Experts of a small language model: a softmax router.
Below are experts of layer 2 (counted from 0) of a mixture-of-experts language model. Rows are named router (the router's row for the expert), gate (a neuron's input weights, with its number), up (a neuron's input weights, with its number), down (a neuron's output weights, with its number) and show model dimensions 0-95. Each number is 500 + 40 x the weight over its row's rms, rounded and kept within 0 to 999. Numbers have three digits each.
Before each expert's rows: "comes before" lists some tokens at least twice as common just after its tokens as in all text; "comes after" lists some tokens at least twice as common just before its tokens as in all text. This comes from a sample of Wikipedia text that the model never trained on. Tokens count by the router's weight.

# expert 57
comes before: "0", "9", "8", "7", "5", ","
comes after: "9", "0", "1", "2", "8", "7"
router:502450529457472490467476546542484475523448467475505478555533476437456434461569534470422529539477421514560485486553508488459516468547553435463505568475557544478492447467483531434488514494476491484524520490425516524441524467436512514439509554464486476570548535526447396540463451472541497466
gate0:497507557486553452507493508593439533505500544499503413453551521478484457561522503544533475487516471572471434503411477485496503464430572490529466473416537488462466492476441463534535475506475556442430500490505513483422473546528530509463536509489530437382549471463497538506503516566470532458
up0:484469550415506487495510484459528524470446517533502500526433463552561498465453499502483512451478550529521471502463545428440497512535448502578506425521523453463523533501513522488504499456533505445569537506563478496496557435521557401535543545522450491533589502509468526506465456525534513489
down0:553510513447469482503462485424497506464487452543487495442532567428593466495508535514570394461521583550528529489496451541515451539433510492480521541506472563484521492541539540497548459461585457499506483487516488486529500494514526529501509467511411548395534518533537441527528457539431552465
gate1:526571457542462417498534522473483479478496486455488501427504531469513449520482527452517486481552452466493497425538442510479489488483556545505541536469462486537451442476442472506498488447559477475472435498536472561495508442500565417437511511513424482487478471522451452563539444500454535494
up1:505485417442475503422541522478534517472414561539456480457453499483559532509503463455575488552536497481519471518560478538509511557518489487545493507472501504466565538517547500442444481509523504521506484485434611492505469467521519514508449462501550496554552498458563470550485510518561554512
down1:478489593579487424455503439491506486391545493520553504490461539516449453532511464497600516448514528518495532510531440502548472540458559383474536445540542484536523531518481584509474500536480494516459535513471488438441504403492552509458481469469550474458535512554588508500528483502459504565
gate2:527453515579509512549465462524581483514478464485515529522490515481479512550495501476479485535504448470513501491524449525496489563488475497527529483576457540562532467501472550500542503526462518533508548512530510476517503505447498553513486476553477529485546446522529545463422565527438537539
up2:508577535517521441496441484521537449468497530522504528432501516459433510511429552448525498533538483499493513494509507603524466548472488501500535581402432547448546522491518444525526543567439463540523514475460476491516495568521504566496474491548483505537433537494511502487532482495463478505
down2:519463468583493527492507538472501489450522447434514486488494430567466471554498472416488481514511527502562530491504553508466468525462551553503442561543509505522469467453475538524465507522585508493504568518507552477450482496491485577475534535576496440504473459529470482487468472451588486531

# expert 61
comes before: " |", "–", ",", ")", "8", "0"
comes after: "9", "1", "0", "8", "7", "2"
router:476498498444510484566497557526443414477455465487474528584419471480462518531505499499430512480457505480522484503498462508474470521493543492513495515561592477438453515515459562442461455504545451508519508457459532489437503516475483492528468557467530559534533486545520531518505455495537427528
gate0:510513476495546513459495506448496529503503468509482466492615536502503457540492506486435425477513504575516547517505450485551495492452429532535529542545536511488567491541457474543429554542484425461458498505508507482549469447449499553515441477451521489460551541450504435468426535523496526453
up0:489478536526493559489587452509516504514417576500494536462426491495495529478562476411512531573524524495542485583439481545541483443454442448506513526542510519491503505562459517458413578509511464483444453517488511472507478522512510517512580501431520429502564449518488490433515456467493604492
down0:518495497468414523549479555579494450469482394447487531519566437520513495434525558511401539453498583538624554496474602514591525495472454520490543530538531561545478471479582558507529461436477552535449536572441474563474510582555552443487511437439517541504448514434512461440490526512582464475
gate1:523484449584537473491498513478418510538507477520474570509572457456506449491506492509421416467573456503450546554527482504505492557469540547476481507540466560462585462503527483532473459414539494489515510494442478493417429482538569550485515492478477438478516556488506566511524551403507519498
up1:490458479489393530516596519512556588455482473493527455470433486547477582522579498433569478587503463445515534579555459552481533526544519495515516538471482478540481487499524486444515537490427453526469464472417503482575560483490468519468483457527444539512503569488541455510519449452457522475
down1:458567442491486487532585523540525541506491515508469522508502516552489463521499505451455547531546458453497526504501494471509424489377462483553478468570506535453475492520494495436458471509488493539407481536512518486512399456481488551431470501441502619442457448491505494443456449542482467497
gate2:540539492531441503561466502553489518487461478535525633467494533425557534549452448435398426467587517536529435503558500485510528479538533496533522531481486492473486451470568485513550468496523473514466466467478471467483438521492541499536550457521515435529512565462523573470524471445550495565
up2:539537473493456549429404480427545451477561530435454502426495559483468526571519524482567500570485517446494533590482440508500456485480521563482504502531480461512512555519458458491523466465528514483504440536493473556480551469432531464449491589516440509566438526477575495581476502442489466415
down2:478431464486498441501477480539517489457547547470445486498499441503522454456495500542449543543490448471574454458530470428516466484492476487536525499495535526560433565588512509579513415483426475442481486549504505522477495518520505453509481416463543522506513539544491500503428526576473589460

# expert 58
comes before: "0", "1", "9", "2", "8", "7"
comes after: "2", " ", "0", "1", "9", "^{("
router:431546532564535511501544503534450517545528479479565494539442570434534456458575465511465481505532447436511492453528446508411595557501507477567475587469518517444468493522460552440475521489441527506443473465482517528512506525500573483430538481483445498545470563451529441550488532428539512491
gate0:473509531498446448431451522527473505571540497500489514477583542448494450445513466464470509604445485526470519530469596475523524505528491515531495494596519451519535557424509502545467564521538556501457559464498452448468389479531548503511483488539416547535498641471497457479506484468453537495
up0:482512520504574555546478468545500489510475509565486535568427503506522561498503501555498455478568494466499449500504420527478540485529584534511476559475484524474525477518484537491461515536478483545478485535510474484514540510463485465580550501498565512501535505478458482524491456531513397526
down0:448540463394479457502517509547493430426510520525485470483373468503496491474520480419490513518569512487457497500532606498456452486451519450459422508493535516545525533511524552443442475483481542487518432462515541468498494496454531495480501514500473545534497490444510435485555481509469486527
gate1:483515457430474525431522554455510450477498540491485501533481468514513456536444533528588597468503574430543467467432458534512504559498501506486505503474488483484561466497500524560518533468540504513572483488467522505504461487449489512499520523509531471521514485463415450519458477487544532469
up1:504547447445489534576499476454494500570537468518515491505533537523466560517495431516461503501487545578511429468517539433565477483494496481504503420476477547454457559509467493454537506499486520484513545468507569511426497527504576514488539519444517431531579498525455476514534496448449488487
down1:519474482518488528555476496440498452475505463549483572442488505538514464538474522528535464442547550510508560493469524535436546519503465497469545544518513516451483456440520499542528420530495551436424516552602503583449558513480558499529531541522523549586518519489500476504514486449541443509
gate2:520554486510592423487446518518469474592502505484486482519520507437480482519521480471536424465547453497484508427534508488545514511533445515498442492483466505494496552527468489457535573528505499509457479473458574529484522478573503511467494537480470472466492549509479414456493423453454582518
up2:496468503566506505479426522474413550437458524486471507560482468504503561593548479432511491514507460536532340485490398493545460485520460496517501523432506501437518545596557471466498577422518510559469535527489486513515462492525483489523543471480533452531523414544536531501523505461590543549
down2:504535477520462511499509482634492540475394504559509500466476481534535467508468466510507562446566576503527461513483493466509567548509522576447514506471491543547481520484431491545505467519508441446494408551526433513519519484394410490488582490448546550559512475515485489487551477504486541537